config.toml
d_expert = 64
init_std_router = 0.0287
n_head = 3
head_dim = 64
positions = "rope"
attn_scale = 0.125
init_std_qkv = 0.0424
init_std_o = 0.00831
init_std_up = 0.0424
lr_head = 0.00729
decay_shape = "linear"
final_lr_fraction = 0.0
steps = 5079
Below are experts of layer 6 (counted from 0) of a mixture-of-experts language model. Rows are named router (the router's row for the expert), gate (a neuron's input weights, with its number), up (a neuron's input weights, with its number), down (a neuron's output weights, with its number) and show model dimensions 0-95. Each number is 500 + 40 x the weight over its row's rms, rounded and kept within 0 to 999. Numbers have three digits each.
Before each expert's rows: a language model's description of what the expert responds to; "raises" lists some tokens whose logits its average output raises strongly, later layers aside. This comes from a sample of Wikipedia text that the model never trained on.

# expert 51
What it handles: Common English given names after commas, by or of, such as John, George, William, plus some place and title words.
raises: "son", " III", "'", " and"
router:457563490485570453473503455497449455491433539505492566460536488492507533557510577499474494514522509463499499515579512510455503574463491423494528497454548475549505558451519493505470499435453496470474437503615441526564506545493508548476383498504525507472501453595454489478533512487470509465
gate0:591469502505535541415461462390522554540560487504549541475465509533491483490583537480580543510496456533533540431504490553506541538496522533583418437469397496482518495482479502501491472529548477445429553473438519462487516482519466496455477495476474465495434496497422511489488529508527500513
up0:439490515506516587540513551469494478545540557504464558514541501445483597483485544434468516513511520492546529579451521476477523420513458528472565489559502495490488493540453505567536484526497556493525521512541509548481460506518513489514473550536505477495521524508535561562491472453509447539
down0:510551460518494412437505511509484487468485549495512467476452491441495490489443493517479414490506553458516537547529551475520464543488443543520543570510428499563454452477480504524500456455510477458548481523503420469639543466489510459540522562491574516519526492567429505577524519457539525557

# expert 45
What it handles: Line-initial dashes starting infobox fields like Full name, Founded, Type, and line-initial table pipes in result tables.
raises: " Award", " Genre", " Website", " Prize", " Area"
router:520456525522480476452471515447463457462419544594455513452555519512502534460510489574446518559537483505439491519502496471559554528482479481470534528526515475505492552462493529428521498547539475534487551512533499487471528479576527465505498491524478498423506513393506524463484534471486489468
gate0:412456480445501541451453459538521461558546478460525542492521530547487505495499482497432498495486566471486489535490469491541456465523538525500490470532433502423472505507568505500456481489539484489503471576464542531484459512556608497479503500474503477384426530424522442495468379422537494481
up0:472516513540493486491557492514514525459495497462417498471409438434506455574552519485531472437463474510462517454548525526486502560503484471497469471560551471515531516513425469522497479489409535451472458390497429527506463521534489504475519532541401537558504495575438446552530574539483504536
down0:515592500529485464505505469489551479534459542412433507506523515538494469408518503524503493462533520555460471523512528420486499461469465454538503489561453459532512539511474479480506447513454500470534573499534499513505500502507463594489523503512537473481578495542500450471508451480453519402

# expert 43
What it handles: The first piece of a capitalized proper name after a comma or the, e.g. Mari(time), Gal(atasaray), Ster(kstroom), Ar, Kar.
raises: "i", "aj", "em", "a", "kan", "bo"
router:469511492448556504542564526538545492498460546514477498400499532515497540516460486510522545617583493568464495494555467502596473510544472489541551461527536529513533511493473476458504533493507434496605512509478417498495490570491521553473364502553533492446459509470496526441512515499566524487
gate0:433489427471526562499472598537492528439528537478500595557469559505428527529531538522523450475568471481438573527440469556547522470499533455554569430478502500440497553530380518548439441489594525515529530479480546456504469517458492539512515537480463426493449525551484581513493542464492461526
up0:433533422487491497524536576517497506446496458508541572534477551503411447475534493487495498488562449511440574511440488585568509511501497474542616494505483539503516586497479406511491459459569506514580530550477473443518520489521419482495472537460464453551433479552514532514553511446457585531
down0:503457453450525435495472513515485479498514512470519510552453451483512441451489472492591515491565480544445503436483527547543515478395530527482538557594515501468470502452487489532458518554486519507526516510453473545530494456451467562471357515503500486493537480562493483568485529478487467495

# expert 62
What it handles: Pipe characters dividing cells in wiki tables, especially the first pipe opening a row after a line break.
raises: "\n", "-", "  "
router:474500500488492450513528529522445460458431507549566494489484547484488523484442504468514535511541452471576539485490493505503422546592511472540577524487476499489486543527525488452485505462442468541460573482510526486544520514508488500554496458587537487494509565543538537475433470472520493547
gate0:514516522479484553474430524526452448497519531510492566463448525479499524451477527450538510518490518515460544475460545572499412479534507488489551492562451525512507505436486517520435552532519489502566528476397522519508514469529503553461514465504520429428551595476476419535520453528544487533
up0:467468491513512490477527465478525585540510411517492480525516523571512536516534428543462498500560507496499419600535496450542527526433450462503493553399532453428494495552503492487500490473477486521472512599596478508481404509526523467523465523454459589516488403513490528474506464484459465470
down0:465529547495504504552508452535537519539508463478557500485499534501497452551566519527519458527467504610386510431406431503498478440455444524541493447561501549492460585485461533563445521493558475517574505458471458442452499509509459485448566499558561448477484499432508585474513472481524548522

# expert 21
What it handles: First pieces of foreign surnames and rare words, such as Pir-, Gri-, Sk-, Gul-, plus raw non-Latin byte pieces and taxon authorities.
raises: "e", "stic", "es", "n"
router:490504497434559448552495453530531527515518502449481496465540463538485477563511470495517498509529565460513505451537497456548472504593457500620500526489450495520458492535527575469519540474466437508497599527463551432535532571463490486511398514488538504515467494482503554474505491518518523469
gate0:464497501507525508489470472470440482570515453576450614491500474465553453510486563468438593570490473574494456498455476556518384537475572453474479529495458481507555532527496534478529527508537517507469567539471460526478462565496501482512473421525441532421486504453452524454457545431495445433
up0:462457498481463531517491503469436495513524447541473518526485567490549539481543499520559527460434471526531511603515456409549473548535421485491540474465576443439470499483443520517515506432553590564506537503560447502474519514547505511570550470468518585459552509538449454566556487436483496525
down0:526507565455519506471579566448517450444509471523571529592467493503497503495471470534524539508521467500513507465522579459532471557484504534467518524424423534511558508502451494547421475558582451500567518410450488540482505544476480426530474475491511516524483510549474540479461529532444584497

# expert 1
What it handles: Word-internal consonant pieces like k, kh, j, ć, ić in Slavic, Indian and Caucasian names, e.g. Čižinský, Vishakha, Abkhazia.
raises: ",", "'", "-", ".", " and"
router:452444509449498486508506475506415478533539513554500484495560461559457506450506576475547497566516481492508460468559517496519475499563447503449531544478492494510603526451484495528527509504433533508446523532440509480431504534478504505497446450497413507505478456476554556509444420513526493465
gate0:557468514531539497505440584529452521558527516470500482416573479524438478473482513493517487594509460417469516458585488521526489509510489506497543474579450471432505487430516492502493499517514493562531591512486457487464524539476465513522435544552453551480436470495506517534471465482424476617
up0:474493457620524482580507490515500567494530553479475528479534434440476472534576458556390499528486543383474441492474544536505494580502524481505517545484540543481551473498491442555504464519507482502531601528536436500474498518461486546474519512522477466477463514471506512553476396536467458513
down0:495540594462524527440517510491542524562468478462525588550548496490517511548501504580462519473472464447478490566460489518494478615521536531551490471475510522537497478522465459561532487613489546580496460497408529527481461589501535519483482446446502460447508473430458522525467499462520502488

# expert 52
What it handles: Mid-word syllables of Spanish, Italian and Portuguese personal names (Fernández, Dávila, Ponti, Marcos), such as io, ado, ni, zo.
raises: "-", ",", " and", " in", " on", "."
router:515414464455510473527459545542514521504418501527551478509507511525472518485510500475556465558478479507423473478504528450518414503514502450490564491500447463463487437506479528560502493519461534540456526477529470530493509537476570534527414486499536525416487507494454483492512561457449512560
gate3:492460515489571450517580522543520514422500594520526413466470483467508492526453495472520481495448490528483545416451477418568447501506558466540510464512544532460552543466483491498509565476462497528538503444481468514542493519450529476558485498474542511495511534508455555496505469506543564549
up3:549550518551473487532524482504497549503565585456516535541482479513499490523456468489485514483457573476520591563481528478449492402576488500552572469520467524520455557468369523508485523494528522505590489558522542502518483515529503526572474435525538521460464522382490500570587509516451488481
down3:491524457527456562446527451444416499454505507553521467468509489486501534537472484527457461528471640468535525445454496493433517535550543517545438482481501470556481490490574524526465496537446555540497491570502509447489580494558470464583543445467499466541561546529539561492493491530528458503

# expert 26
What it handles: Four-digit years after in, commas or dashes, in biographies, career spans and episode lists, such as 2015, 1999, 2020–21.
raises: "–", ".", ";", "\n", "\n\n", " –"
router:523489516477494407447532509545475472499393524488506510516496516450508468519473510521441488541532563494571546506467477554552460480525510540446547534474552370548528491527523485567535515476491496427512473520404536433404491482551519535495431514494493473482429512569396501536490542492449470473
gate11:570489492446454591495469465486518541536491488527426511437480447527420446433490537487498455511557472564536459487574556469443565525513492491479536513444508526453498451453507472499564515570491500560492533501542473566512490536472523483509454478467538416478549520469607459462511500509505479524
up11:548565483524477450467531509499533509541441496464505517529515468452476454518497538511499452554482501480602512526444559520456482485440516532433502531466528487551528495437507484561538507524521458410497442558405562502454505453501521574486476529520512439526482481610470436521520534514432515484
down11:477441527493523585437537481450566451513508552585481507452517501554463534540509528488512513460495496511451467481530578459456516579476441490524461536478449534440499515506446481504457526516484531519506508493547378510557487529461484502495514564475500455526564477405510533471489424498495461460

# expert 36
What it handles: Hyphens in markdown table divider rows and dash cells, plus the piece che in Saskatchewan and Deutsche.
raises: "tor", "bed", "olo"
router:461542532453540433508516530480395543426581487449536524484519455528481565519538495495524474493531555498520466490432460596537543463578491509519524471498445440528475553501531529490459563441458553470501498507472516496512541521525498451468414532458491518484472542510541543533490574483481524503
gate0:431539490484510540530562478575454497486484503519397527522448517513500517468465508500530542523479505552517458464523483548488428473532467481484614481539484443562450499504509470546602500530517503537560519429473484496529490495510466446483446497522504549462521528426528532574501476477480535547
up0:510473532454511440445503504518495481516492450490516548440511495570557442423536506496491532477548510529533488561536517497536509512538443496486522493485497465455519565528567491488436500478478409530496550474506514455504424539498477485574456518530463544515475497483424512546470495455475492513
down0:498421573558496488542514488534491533536443464507500462460594547531542484474483542508527484538502508490513503545476465536494447461533504419477498512492504521544440521482440460464491553489534538491511533452539489480516504538506534481431579467510543454544467439517428439500563455450509509441

# expert 54
What it handles: First token of a name or table cell after a pipe, colon or comma, such as JPL, BBC, Power, Dave, Route.
raises: "s", " of", "t", "ti", "n", "to"
router:476519481431578415497561460526443505464520493446502541497527421482491534531511489516480522478582554472519482530561493510525500510580439472514472494433453465485485525515552577459490552473426434557531556520531504512542547560491558522476465557480493504507578488540514513494507461561466494528
gate23:458476585503514484542509490519542474509390535474518505487465451509412455495508505503456543500578440504485496485491503551513572460489531363500531507490548532539473487517497549491497468500484531518506567512437525453528525480450423485476525487468556439496443488503462476529472487520474427381
up23:545464530545558415546479545537477492520538499458437542489466488490485494539522499532524430538515518491535481488460449504575556590477525457542534436458511530445590478492467506453526483470473485484498539433518532519513496497528507558530461508453484515481501506478527492619519475557514479485
down23:576448480437479502533418588451454532497467473527505489509512499545504545503421506544567481539462470532499521538461489490526513557482470510448460508399439538504490488502586506581525511513497540531511499517537508520513515537558501487508436505520574472465471440484514467455464534563501468502

# expert 6
What it handles: Personal pronouns he, she, him, her, often sentence-initial in biographies, plus inner compound pieces like keel-bo-at, north-bo-und.
raises: "ing", "t", "ars", "si", "sl", "st"
router:473472486470493552459539488482444422524497473487537539512583541525503517430508558493514498526502498470487486492542490493501509503558509548446450501502520502492501534519544503452433504498534430508543485527524488560508467568480502524432428446442446596481461554402506526479505538515497568544
gate3:491432507489570497463556479564495529583490463487474487488508511465474474513444484466509463492445490548527417557462460507514539595499530515492510560493467459454463469532527556532526532462484496531492491501490484526500388541539558500533514533539425518402514493513416562497484474472488424448
up3:562562468539446470523428494507475493424551559514528506514519467513470527492564540535477511514507537506471529503542578463501464437467429436517495450489493485561551548472493409476504488547468518444500523503442464486515604492495402453522498525448606493568519481524576436531468543501528558493
down3:507494475437476561517497502465507501540454519474524523454546477512488513497557454503472524439510523457533555554469519555530492424537484487540435515527474426566538563522500496483528575523555446467513512568553543485509436448579511577471546591461496476474536507517512484528444481503507457497

# expert 35
What it handles: Space-preceded small numbers in prose and table cells, such as 7 million, 1 December, 4 TB, table scores and rankings.
raises: "–", ",", "/", "-", ".", ":"
router:512401557427525489398530502495494522534537543476454540439461462500434506411472518488545564597478486450572465487502472485571561511536519507467550460496506454465471501442534531509494539447448515594530510519498485495468489578498515523514428507504420468435497545455474503473468437516479446546
gate11:467471513532498507538495481442511400424483486519532524438505496503500503491518528464430519474520424442483430522546459499489512509538445483532534452449473470539542488534470525456539473529558527448521505527495507486471470478497520484475533461473480452503521526442502584415489567507498520476
up11:527521497489524524482519486448570473582524482423395512519414474574507488507465466511473493496487448469511551583580454521515508478487512494487518526532496525527472388437467548446485482435510555499479530477548504473535531483449469408479507521505483499454488548421499469530487411483495507490
down11:545472488476483533501481454444507538485493475572447486448477498499489537467490524526482521522530482475598518512493543556474484564503406574509492478394607511487578409547559506505540479509473528549489538554504439516507538486443441466552491546433554580507540487423500513529470427524465504532

# expert 28
What it handles: Verbs and "as" describing roles in biographies (served as, played, became, appointed), and the articles a/an after was.
raises: " a", " the", " part", " an", " one"
router:508525577533498531446457481471445474462448478491501488481524496457476525476494557478478528508449523437536562496554470456503430498543545457594489495504468515466552489523547529499474499509543459495494516483543495523418467515502534437516530533521492471451496511540495530434468524514471435478
gate0:502492513510497496508494482552507477498507447468476458515487491536525519475504534541605577459481472502487514497511496504586426559515488477611579495462417470456530532506507531536490503453493521523524525454559515589509443503474507522537459460472448477430513452531525554482505548495453470517
up0:481496534453531483545424519519540516508431483486503489589519540590448513446537521513490508494507506423462492488516495472514413483540528460591558475523506493460509487425502537470498505467577557557540499512588521565508439541493524502507439460431552487482538514490538480452468488475544434544
down0:461571516585588480528463531486464501495478524516477491572523500460547511534540473532483471476452513428500496537594519508483492560473559528534520554507557516502528471483455460539511600477540478519481500475519482456495489511485506470499530542446463498438505555435570490459487530487454537496